Weights of a small mixture-of-experts language model, trained from scratch on English Wikipedia.
Size: width 96, 17.8M parameters.
Experts: 80 experts in each of 9 layers, a softmax router.
Training: a variant of Adam for the experts, 357M tokens, 6082 steps.
Below are experts of layer 4 (counted from 0) of a mixture-of-experts language model. Rows are named router (the router's row for the expert) and show model dimensions 0-95. Each number is 128 + 24 x the weight over its row's rms, rounded and kept within 0 to 255. Numbers have three digits each.
After each expert's rows: a language model's description of what the expert responds to; "mostly gets" lists some tokens that are sent to it at least half of the time. This comes from a sample of Wikipedia text that the model never trained on.

# expert 5
router:153136155099142140117135154134133120097135174151095119116114135112138187102122183160175138101109140177129130126079121108129113159094126123123133147118105088123130131146151128110119116149151170113144109113113143171147155136190135082124107104124173104104121133101151140088140137115150129091
Short lowercase word-start pieces and the middle pieces after them in common words, such as sh, b, sp, livel-ih-ood, coff-ee.
mostly gets: " sh", " b", " sp", " fl", " tr", " ra"

# expert 13
router:149139128131111112106127102132113162107105133193102158136109157097145130136156150123131094144110163096132146101093149144160117103165150164120137126116074128131099101157083134139139160172106097131120108136143078178139146134148108161144098111123142162153133131140142123105167147135086129149
Digits and dash-joined numbers inside tables, sports records and year ranges, such as 1–0, –4, the 59 in (1959.
mostly gets: "–3", "–18", "–4", " 2–0", " 1–0", " 1–1"

# expert 8
router:120127076132148167097147157148128082082115104160131138140140143127119149147111133114111131116189146128121116152147132109150130155134096107095129148088112118117132126178156121160111131112137080099128122074122120100147121135164098123169137138152113121093136119110110150098088125161117191139
Determiners and quantifiers after the or a, such as same, each, every, any, this, plus mid-word pieces like iz in organization.
mostly gets: " same", " each", " every", " any", " different", " equ"

# expert 2
router:128153134138146138164088129132149100140136082128103134153118118110164155132117127119115150114152120138107157142116136112179120088139091099117096154173130117077129097128109136147141076162107145115119113109133087113186141171169095124137136158152122137122089109169150158103136096142145123141
Adjective suffixes and descriptive words, such as -al, -ic, -able, black, modern, social, plus coordinate marks ″W, ″E and Genres: fields.
mostly gets: " black", " Genre:", " white", "′0", " modern", " social"

# expert 37
router:119148151141158077109123157120156143116141094154103109102138098123086139143162158121143132156094120130119131129153119082154138121158114149117098168099120147161136164093116167152142136141155159073124148134143123111163098121159100146130144121095105165120153105153133186113115154094147134138
Prepositions and quantifiers in running prose, mostly of and in, plus between, across, among, over, than, many.
mostly gets: " between", " across", " among", " over", " throughout", " around"

# expert 32
router:138137132104127161128171142129138149119140152119120122151079073147128163147086078074151128131172137160129117120175091171155128148138169148108121131124139102139137137127148178159115127118143097131097094138138130139148122112135114115182123099173103130155129132087118128089132100142118115127
Short entries inside sports and results tables, such as country codes, initials, scores after pipes, plus labels like Source: and Density:.
mostly gets: " MPC", " A;", " Authority:", " SWE", " AUS", " 1;"

# expert 56
router:114130091128123180094119098111105108112116114150100161110118128145113166105151126114105118137146139124128138137146094084121107096138088115130118141145112158132140136118165122166117134149106119088101088132080102126137141153180120163134115144153121125204122113140194140114121158107108161117
Superlatives and ordinals after the, such as first, highest, largest, best, and unit abbreviations like km, ft, mi, sq.
mostly gets: " largest", " ft", " highest", " km^{2}", " kW", "/sq"

# expert 15
router:142155117122110090109119132102123167100103108146130120134117089140162126161128140124111157194127102137124091097117100129142107132153137152100113182114127155133114132154105179155123165117156103142099122140142106101081105152157130093122091098169112158126121104128169129118178128143130156106
Digits in coordinates, statistics and table cells, such as 44.449528, °N, times like 1:00.96, (aged, plus stray CJK byte pieces.
mostly gets: "°N", " (age", " 4:", " (aged", " approximately", " 3:"

# expert 51
router:168104157084172110125143110130137150170158112138135157100104121118161109127121143134117111104155102112063101142174125150141118169139145132105133130095151107169132104087101092116110172173149125124098121126152089128131134162100101124125131100115139124089163135154122119120137156099096111116
Pipe separators and first cells in election result rows (Republican, Green, Turnout) and medal tables, plus infobox fields like Born:, Website:.
mostly gets: " Born:", " birth:", " Authority:", " Website:", " @", " Starring:"

# expert 62
router:166138143098111151115123101110126149106081087156103120121086121133162109171152109123105126149080122097163126110134147141164093096142135099131111097114103108158140134165082117141107152134150154115147100148138108088132110136154132125157127149142094122155125091098128130120170153161111169090
Prepositions like in and of after numbers in census text, digits in tables, and LaTeX pieces such as _{, \ and ^{.
mostly gets: "_{", " (200", " \\", " (201", " (199", " (202"

# expert 49
router:121121159110099106130115103136143138082163124135121136159165156135145129093163118148127141145134187086121149080166132116135168092122084138137168109138097125175139150141145140121153130131129100140093135099130128136105144087117134140112091079172135097160112150164092123162142122144127131116
Capital letters or first pieces beginning proper names and designations after The or No., such as B, McG, Fitz, the 84 in No. 84.
mostly gets: " Fitz", " Sh", " Tw", " McG", " R", " Lad"

# expert 63
router:098140100115129170124138135123133137130152145119141115111147165139142112123123139149124129098136128088117150118122162162082145122106076095138130112112116133069141143138150164171119143101094167180166118122125107161089130127111180117103112097117154094151134143120083115183131093141117111110
Sentence-subject pronouns he, she, it, they, who, and the final pieces of names that act as subjects (Cvetković, Candler).
mostly gets: " they", " she", " he", " They", " who", " It"

# expert 18
router:131129163118086133103145149107128143108109130144148103102078112105144145114144153103124091141089169168169142127140110080148104115114096093138115094129085129149106135143145089105076128103146143136124094118128112105120127135144119103105099145172135150121099117090134078093103113101164133138
Hyphens joining compound words like community-oriented, word-initial prefixes like un, sub, inter, opening parentheses and quotes, and Thai script bytes.
mostly gets: " \"", " un", " sub", "(", " (", " inter"

# expert 20
router:153093120131119094170152131134139125118094144138168147129125133155134114138132104111101132149101141115115140136148099117173070134129169148119159151105149123151125131073153136149115193176166141132136155140161156139139142152101147127126086153148110137085128166140102098139161113130104151092
Dashes, bullets and line breaks that begin list lines in infoboxes, taxonomy lists and rosters, e.g. "- Species:", "- Spouse:".
mostly gets: "\n ", "\n   ", "|", " (Gls)", " Years:", "11."

# expert 4
router:180137158116111177125087107173149151134087120145145167131099153164112096163111085115142139130132122123135146121152100142115137156134154144159172136160121144169179144109122081135113097118138143117156123115135122183101082136151140143148124107116109122131117116160115094122112172146131136135
Linking words before a role or description, such as as, a, with, was, and dashes in band-member lists (Name - Bass).
mostly gets: " Phylum:", " became", " Animalia", " Density:", " was", " were"

# expert 57
router:155136135131092126101114109088125134089127106135109115128112145149114113164149142095173136162092130121103133102161108091112103136164061146118137162149093140113130118143153163165133175111135137137138111114117111157144094136158164160099137089109107087145152095116132130139114142087124159159
Forms of be (was, is, were, been, be) and counting words like two, three, five within running prose.
mostly gets: " been", " are", " be", " three", " being", " two"

# expert 47
router:118107154110083151127151146163108140122110116127108153146132150186135109093099122089135094105067163161133115152128089100160119126122117087155136136164134119145127142175152115131131161119097149163132095136162110097164171153142108133099120143119148128129146104108141099127128136086168124123
Word-start prefixes and the next piece of longer words, such as un, re, ex, inter, non-et-heless, d-iss-olved, plus Thai bytes.
mostly gets: " un", " p", " re", " ex", " inter", " res"

# expert 31
router:121099133157149142106182088116144083125135105158153158126104136137117113116140100134122163121125128090129175093135161097166091111155164115178121143115115083161134118113124126103114141077135096130120146120155154172190140127121157122131104146128131176123132129151166126129130116138138145104
Line breaks and leading hyphens in infobox and list lines like Directed by: or Country:, and closing unit parentheses like mi), ft).
mostly gets: " (0)", " in)", " mi)", " km^{2})", "°E", " m)"

# expert 27
router:157170132140123123094174108169126076098150104136178162109116108139140096145118123097143130093112118071114122131133172118152148126126142146116145156121108120157135129131121139142124147149132154160138132151129111175093160078117163083111104098135104136124172104146156124141132083151107133122
Clause-joining and, but, however, although, plus the W column and its pipe in sports league table headers.
mostly gets: " but", " however,", " and", " however", " However,", " Candidate"

# expert 17
router:117105150088136109099154142151102144112148124177177156122139122118090097129116151125132123063117089137167178165115147149117152106148118137124141160156140133127101141148137101163110131121112102129117119160147101157143112130104119142128141097142090150104175108137094094126180154103115098136
Plural noun endings and closing quotes or parentheses ending titles and table values, such as -ations, children, characters, s", %).
mostly gets: "s)", "ations", "”", "\")", "\"", " services"

# expert 48
router:156168135116155099093136129177141107128167128126128114126092096150119124155114083101133136113127090117124110121152121154127146139140119162153144112089121167137098160091146136141108120155125164159158147137115099134091151124152139097103111121132069112149090115113176094103140077103124096135
Conjunctions joining clauses or list items, mainly and, also or, but, while, however, usually after a comma.
mostly gets: " and", " but", " or", " while", " However,", "″N"

# expert 7
router:174152164135110155115172125134134125110102113107127142121145128140153144175152144106125106106158150166127125158171098105144080136130140075072146134142125127133103133074150131150098122149145145122169085104096140124128122128137136074129112089151129164119158125154127138116103165109104137105
Degree and reason words like so, too, very, because, plus pipes opening table rows and word-initial pieces like wor, prepar.
mostly gets: " because", " so", " considered", " dem", " stated", " tr"

# expert 21
router:078128118106104085114154100154097123113126084163181121104142113128099145100114111120129167151146124113136151109161147140152109112140125135114119148138125077102098182130125145162138145094150159153167136133092147130125158124116105132140158111094102104119157088098104108126093161156096120126
Action verbs in plot or event narration (led, took, forces, invites) and the pronoun or name object right after them.
mostly gets: " led", " moved", " took", " joined", " gave", " tells"

# expert 12
router:148130167117138085107077124117147137101105125134106143124178141136146138086153095117083083099136127120128156145136166143114128138143181101090177129155125172135097149124095117132129122154124110154089116099119127160093116146135140127160129166137089112109099151156131098099122154135150135102
Colons inside quoted song or episode titles, time-zone infobox pieces like zone:, UTC+, and opening quote tokens such as "The.
mostly gets: " zone:", " UTC+", " \"The", " (DST):", " \"T", " \"K"

# expert 44
router:184118081091111168143119128151111121080143130124125095166121129123161140113117147116150108130144076140126137128137118169143098179176166103146107183114145103127167121134094110158158120117141116170119114107129168150125112151176140142141102118131109144118148111112145118111138111155090135130
Pipe characters and |---| divider rows in wiki tables, especially the pipe that ends a row, plus semicolon-separated score values.
mostly gets: "|---|---|---|", "|---|---|---|---|", "|---|---|---|---|---|---|", "|---|---|---|---|---|", "|---|---|", "|---|---|---|---|---|---|---|"

# expert 33
router:131133115118158127184090117118125089100136113105122090105154117133157136152144103134092117104140095088108155182144157178109176122115140120165097117100095150145081147111158136142141131140136146119134137145126114122111149122146084122102105122149132083151083131172162138145123101125113098119
Possessive 's after names or titles, of in noun phrases, and adjective or demonym pieces like modern, ancient, -based, Swiss.
mostly gets: "-based", " modern", " ancient", "'s", " Its", "er's"

# expert 22
router:134123146161113150181162116154117099118139097090110128152209152140123125158116110113136083132128189180156128131154107123140122152136135112102115179180116106145107128122131106098120154146153115149103137133145110129138098120171117134132154108144178108121115115092145110135139138136140156124
Word-initial Latinate stems awaiting a suffix, such as rel, arr, ind, ident, exp, in running prose (arriving, relocate) and in place names.
mostly gets: " rel", " exp", " ind", " Reg", " Phylum:", " var"

# expert 28
router:099114130105140125113094120151113128152181081156154178148125172134163141089132131116093132109138160099108136131128158134121166081105122112083175143133114178138135106157084112103125131139117120154085092143151096131113150146109125088138133125137134115117160114147088132160142119134099108122
Final pieces of personal surnames and team names (Booth-royd, Come-au, Rangers, Tigers), and party and candidate cells in election results tables.
mostly gets: " Candidate", " (incumbent)", " Jr.", " Conservative", " Rovers", " Rangers"

# expert 53
router:109135120122143159138111140139143121158161118143171107123160130100166096142168117091126136120069093069123141162097136172112145131154099116169115130121159139117123140148138147166126079145135138183139152160110109133102115142135152100144129098129147116115146092151122086124158132134110087150
Commas ending a word or phrase mid-sentence, often fused with endings, such as station, label, television, ation, ies.
mostly gets: "s,", "ation,", "ies,", "es,", "\",", "ity,"

# expert 36
router:148125118118169156140153128144102115100132136167143094153147141105130120142094113103126090116141116134109160140073119141153141116075125083146122166133107118124154109131116088125110093127143156124140134153102080131120183176137103105108116107169123107112145123113163158121143147081178136154
Short inner pieces of longer words split into subwords, such as exqu-is-ite, turb-ul-ence, Standard-iz-ation, inade-quate.
mostly gets: " lim", " im", " inf", "cont", "hib", "alys"

# expert 0
router:137148132165100114098097110131134155092126093154130148106149118114155140170110132100164159184105159141118144112110127112161107101155112146112125160102105151105152104172100158148118106087144095120121091172161127150108136124172141132127141097108088157150168121115135138108127148160130158138
Digit pieces and decimal parts inside numbers in tables, infoboxes and coordinates, such as .5, 00, ,000, billion.
mostly gets: " billion", " $1", ",000", " .4", " .3", " million"

# expert 41
router:152105138131142135130097150090160091088080139133136145119123131155151126129134088133102166121124151119118144102153103068145082140141151100155131096116141107122128155103160097138139166095159142073133110126135143102158169104140151132144125145151123140133093099109153135186135134116098160151
Articles and possessives before a noun phrase, such as a, the, an, its, their, plus list dashes in infoboxes.
mostly gets: " a", " \"a", " an", " (the", " \"the", " its"

# expert 25
router:172152148131130124100145132136117104132102127123170112130083147136092082165149150118086096125108137155166154113119097125127111173147165146123132135136136148163110138132121143136135171174134122170144132123124092153085104150147161155128120103136080130090102092125139103099150159147148087117
Opening parentheses with their first word, such as (born, (aged, (until, (A, plus words inside parenthetical asides and glosses.
mostly gets: " (born", " (A", " (E", " (B", " (aged", " (N"

# expert 29
router:129131135097111145133090135099090087135146126116138103170097157139136086123164147149115135097143156111154143161109122173095115154142125127121092144112143116135139082143151155137139117134107132170149099084126120124113110102136160156132121169149139134156089143090134091166102141090120168081
Title lines between = signs, section headers like ==History==, and sentence starters such as This, According, (born 19...
mostly gets: "==History==", "According", " According", "This", " This", "Species"

# expert 60
router:109071125120111157119100158095125132165121149113085144110118123148127119124116148085116130144181132115121155105143138184156133114129174100126123090117134110144153140097110127140131171121146116136093143102135118173132121115114070106179103129145105107104133161186151109150125109155113143135
Colons after years or labels in career lists and infoboxes, like 2009:, Wimbledon:, Species:, Binomial name:, plus table position codes like FW.
mostly gets: " Binomial", " zone:", " Education:", " Species:", "–:", " name:"

# expert 55
router:140154151142106102127162141149092118113108096151151128109119143103129085131145141104106120159068138098087126150128136167131160174144092121143156133115125114149155107143113175085115141134101100163135169161159139111127115109117134165114112108109131167092138119133164121111169176119113103108
Month names, day numbers and years in dates and office terms, such as January, 16 February, from 1898 until.
mostly gets: " April", " January", " December", " February", " November", " July"

# expert 45
router:073160145164099134197143125124131158134169144089118129098156122146122143154144124149144133137118148127127132131103151124139156136134092129127112113120160160156148140146137141063183112074142114152086124128129155090122136146137107148141148127148133089120132151124125116105138091169175101115
Opening capital or first piece of proper names after of, in, at, mostly places and institutions: San, Santa, Port, Z(abok), Educ(ation).
mostly gets: " San", " Santa", " Esp", " Port", " Los", " Educ"

# expert 59
router:133140071095123147132123165112131105109146143112102096143112138165153137136099131127121106115153164150125162127142117139116101128088116111100148112126123125061166132118126169145125149114093143089165134139082111102122117126107132105126115107097114108155085173090144123178080113111108153107
Sentence-opening words after a period or line break, mainly The, This, It, She, Her, There, While, Although.
mostly gets: "The", " This", " While", " There", "There", " These"

# expert 3
router:148149144092114146144141124122142112089165088117145175135152171143116134161117093101173101135132100124158120163115131172102150152143154115087128163095080137124135129159093149151120116119123121147127151150139096159100109117152166191150148134106125131123146097114136095142129122148094146154
The auxiliaries has, have, had, having after a named subject in biographies, plus blank cells, pipes and percentage endings in tables.
mostly gets: " has", " have", " had", " N/A", " Stadium;", "8%"

# expert 54
router:176120135100094164114133069123093124168125134134152139100113155141134144143104138138141136154161098104125098131161159167131099168115182124122090150127176136149120142117126128164117133157153146123125132142095122147143130152151084097129100110126108088093140126096142107157176137145095123147
Pipe separators in Wikipedia tables, especially after numbers, plus modal verbs like would, could, can and infinitive to.
mostly gets: " would", " will", " could", " may", " did", " can"

# expert 14
router:177102111121098116156123159118116112083121126089135126147080134188131132089153136086119105148119095110124143112147144116104102133098180160161095137098120111138157105102120166155103139138117078109115131151152151111113119101139168145122123098131111146116167156098095115110134118137109121100
Sentence-ending periods, often fused to the last word (s., ed., ation.), plus line breaks and === heading closers before new sentences.
mostly gets: "ation.", "\".", "es.", "ed.", "ers.", "s."

# expert 35
router:082131103122092131160153133130132131110152145099122064155115141136126150145112154160162135138126154135134159132126114136130156146097086157163114124108123142128156126146103157155121109143076146155157125134127140116087110122115165131120134106127156121131141205100119125165120092073163113090
Line breaks and the first letter of a surname or pronoun after section headers like ==Career==, such as B-rowning, He, She.
mostly gets: " career==", " life==", "==Career==", "==History==", "==Biography==", "He"

# expert 9
router:148078157134092135138129107128144133133136144095155098155115132160157090164127124122111141134103071150103145117123152164117123104125143120129129086105144121143120164106107157163112098120135136155129143119126122179092097151100097073141135120131164145101175143136086112081141120147160118163
Colons ending headers that introduce lists or quotes (listed below:, wrote:), plus including, include, and commas after names or pronouns.
mostly gets: " including", " include", " include:", " him,", " are:", " includes"

# expert 30
router:138126131104122130128146076134125165133093135113161126143147139120123122138154135121122138118145123146144155156149132109118098125191067139078100169126137156105154121156160132131155083172110168109146116152089077143140064121154119135143107109118114122117149104135153117105096118119107166143
Past participles and -ing verbs following a noun or auxiliary, such as found in, located, born, operating, recorded.
mostly gets: " found", " located", " born", " came", " finished", " built"

# expert 40
router:141178077136115123113155186133100115120123136114086103143118107123115099091163129114116118113101106157162116147126131134096108140160106135137143115097158151122167129096164167175077143115121115097173132145117087117082087121119139135159132087082106117129132139127142114124126119108120120117
Relative pronouns and subordinating conjunctions opening a clause, such as which, where, that, when, while, often in at which or after a sentence end.
mostly gets: " which", " where", " that", " when", " while", " However,"

# expert 16
router:132106118106077117149143127113102142133148104183111121153115183141193098083126150096119128133148131080108161085108139159129149141101103108152153113131110107141130112145125143120117136175143126144110102126125100135148130135157125177165125081104118158118133140093145092139131143152090142116
Digits completing years and seasons (1971-72, 1986), ordinals like 19th or 1st, election-title words after a year, and Thai-script bytes.
mostly gets: "2}", "===19", "า", "1st", " 19th", " brig"

# expert 6
router:153119142137137132092132143097112176173122096145102161091116160140136139148127120092149140140121144179117152143141109171149103107133189122137159154136112123100127141143098072138122132166159134104099120098124086112127167143123145155135152160145128146076104126154154126106125144153131145091
Domain endings and URL parts after "Website:" such as org, il and http:, plus unit pieces like min, per, /sq.
mostly gets: " Website:", " min", " Language:", "/sq", " Elevation:", "w."

# expert 42
router:076129133155138185178125127127147125128136100133130137115152111117132138086115106124106165139118115105128143132117150165123194108122072128157112109118128137142112128143143132056150126067139096134080127119140152129106118156128154155109147134158165144110139108166118106144139120158123097100
Later words of institution and place names, such as University, City, United States, Valley, Park, Museum.
mostly gets: " University", " Museum", " Institute", " Angeles", " Society", " Carolina"

# expert 11
router:110145110140118108137107118152118181162146140152118164101107099123143107128091113114170121104116168147140143088137146112153141109080154158099113134153149122152168147153104142123122146117106124157130138117104167162141144120094125107125120090166192115132136167154078155129121107156161107143
First letters or pieces of personal names, often after Directed by:, by or in result tables, such as S-ohn, McK-inley, Patrick.
mostly gets: " Order:", " Spouse:", " Jean", " Abd", " Chris", " Matt"

# expert 52
router:084117143129126156128135109113134143146159117154134162119108161137137131096100160099154081142098124136090144109131140154163153128095140143135120090126098122145111123129114138097089164075140140101079143141132155132114151128109133142133128131178113128144153153090143081181132096185160141128
Dash bullets starting infobox or list lines, single capital letters inside abbreviations or foreign names (L&N, GCS), Cyrillic letters, and particles like von, de.
mostly gets: " S.", "е", " Le", " von", " d'", " l'"

# expert 61
router:130086144117140095116124118139118112158106110131114090174122126157110138142096127131141126110177166093161131088159128147132096124155154154102124097108092137137150159123107121176155155138169105113115096154138145117129122094142123120161150178083112152131155115106163148129122134079102159156
Prepositions and verbs in sports and award text, such as won, awarded, received, scored, and of in recipient of or winner of.
mostly gets: " won", " awarded", " received", " earned", " scored", " Despite"

# expert 43
router:152135118097083141123137102145137141119131123127138150150092089115114142149141132133128111142113131143104124122154064133140076140142132110066125161144106089112128150110134135122134111117184111108149123200127145120153159098186108141134146143097133104132116147144151142125072127173156143140
Short word-start pieces like o, n, le, s, and light verbs took, make, get, plus line breaks between table rows.
mostly gets: " took", " pro", " o", " n", " ex", " get"

# expert 23
router:142125089095158129148114112162105107163144112173148102088126142109125142142098101128148110103128178139157148151114123144098136130148099126175126133130126105126176110146166090112137081162133140158089109078125128162157135139161154117141134156134177094151088119134118129138131118102101117153
Occupation and role nouns, often after a or as in biographies, such as footballer, politician, president, mayor, humorist.
mostly gets: " member", " footballer", " president", " coach", "ologist", " author"

# expert 34
router:158112141112072135081177099139081088108156108099121150166093128142127099148159139118130146107098123115144149133133147148139120097150167091067109151144097104134179130137110158128152116109126102153137129106109106156149120124152126112143102128127145170115130103145160108119140104144123173145
Empty cells, pipes, semicolons and zero counts in statistics tables (Apps; Goals; 0;), plus reporting verbs like said, stated, claimed.
mostly gets: " 0;", " said", " Nominated", " stated", " believed", " Won"

# expert 58
router:154114129108130135094139182137117140100101126113133133084178126144107103157151114131088116169095099141092162108164127167130134150182116106148126121145153133140128127123104175150123138117063098165101128119149122156152101103140134144133150158160118173129103121112165139119162138152134125126
Infobox field labels and their colons, such as Coordinates:, Died:, Closed:, Released:, ISBN, and the value that follows.
mostly gets: " Coordinates:", " Died:", " ISBN", " date:", " Label:", " Released:"

# expert 46
router:110154136145116128142169135162108163125122182156130118155087128115136124111079134157166113104133164146142116099137148123156179142080156143119119127109154153151125121089145143116143149112113140171103141160116110126076115097113155144131123126143150090108164163127086134093102102151128116163
Capitalised opening pieces of given names and surnames (For-ster, In-gram, Mc, Wil, Dav) and full first names like Robert and Richard.
mostly gets: " Gar", " Mc", " Wil", " Dav", " Richard", " Robert"

# expert 26
router:134116120121151148107128134176118109147160085120118129130111119130146126121120161166121080129143157133119140174145120147116166153134096133126116118154122122104106160149099106132122099192174102126122088159125149084160124107151119114140129083110146142158105087095175156109109151159119165148
Adjectives after a and words in section headings, table headers and chart notes, such as international, personal, chart, Final, Early.
mostly gets: "Personal", " MPC", " personal", " international", " ±%", "==Early"

# expert 24
router:178138156160128164112137076092138107111142124093131151114108138168094108151093141118134098139113113132138140130140113102112137155188095130096095145161107125101134102120153101145141167127145126152131094093109125176101082173139143144146125123111125093135133089106106104140111133095115150152
Forms of be such as was, is, were, been, plus became, and adverbs right after them like officially, formally.
mostly gets: " is", " are", " been", " was", " became", " being"

# expert 10
router:144133116141116146127142092148150096111144112121092130145121129152163144135122143103139125114158165105100149155165149118098117103136155140080158133125114146116163097183110085127137130150105106101093136158108145167153127111099179151131138121133131147098149087135162188089124161145120149160
Word-initial stems of common nouns and verbs, often split mid-word (w-edd-ing, injur, strugg), plus headers in sports and results tables (List, Rank, Loss, Result).
mostly gets: " Loss", " injur", " List", " Votes", " attend", " fail"

# expert 50
router:149161166154169146105093104129148106138172156122138132114124154096106099160143129144081137122081144112143144165132128159140139139120160181140114151125142095126130109158102097145152106143112107153108138150132155115097146141150170178135155117139113100111175095114097139121081130120132152101
Species-article pieces: family endings like -idae, Latin name pieces, "in the family", Scientific classification, and ==See also== headings.
mostly gets: " also==", "==See", "Scientific", "idae", " JPL", " Animalia"

# expert 39
router:079126135129160135111110106122166131123164091145117177130123144142159128160139131122127092120153150105130107187153139120153111094131121165107125097122096155162125140153083151119144116146165075114091082124152069125109122134120109144115097101149154135122109140120133153140137178161134136113
Labels in music chart tables such as US, Albums, Billboard, and chart-body acronyms like FIMI, SNEP, plus units in data tables.
mostly gets: " Albums", " Billboard", " (US", " GT", " Racing", " (U"

# expert 1
router:089107133116123107125097116154099143176077121142182137091129116140098129126144141126140130124115129144143148130143123112119105133157102122088111107099149108125144140093161099128164131155129142158182115082119137150094134135160104180178162152085117134103132102136148154124108120120116096177
Past-tense or -ing verbs of roles and appointments after he/was/also in biographies, such as served, named, played, appointed.
mostly gets: " named", " joined", " called", " appointed", " served", " worked"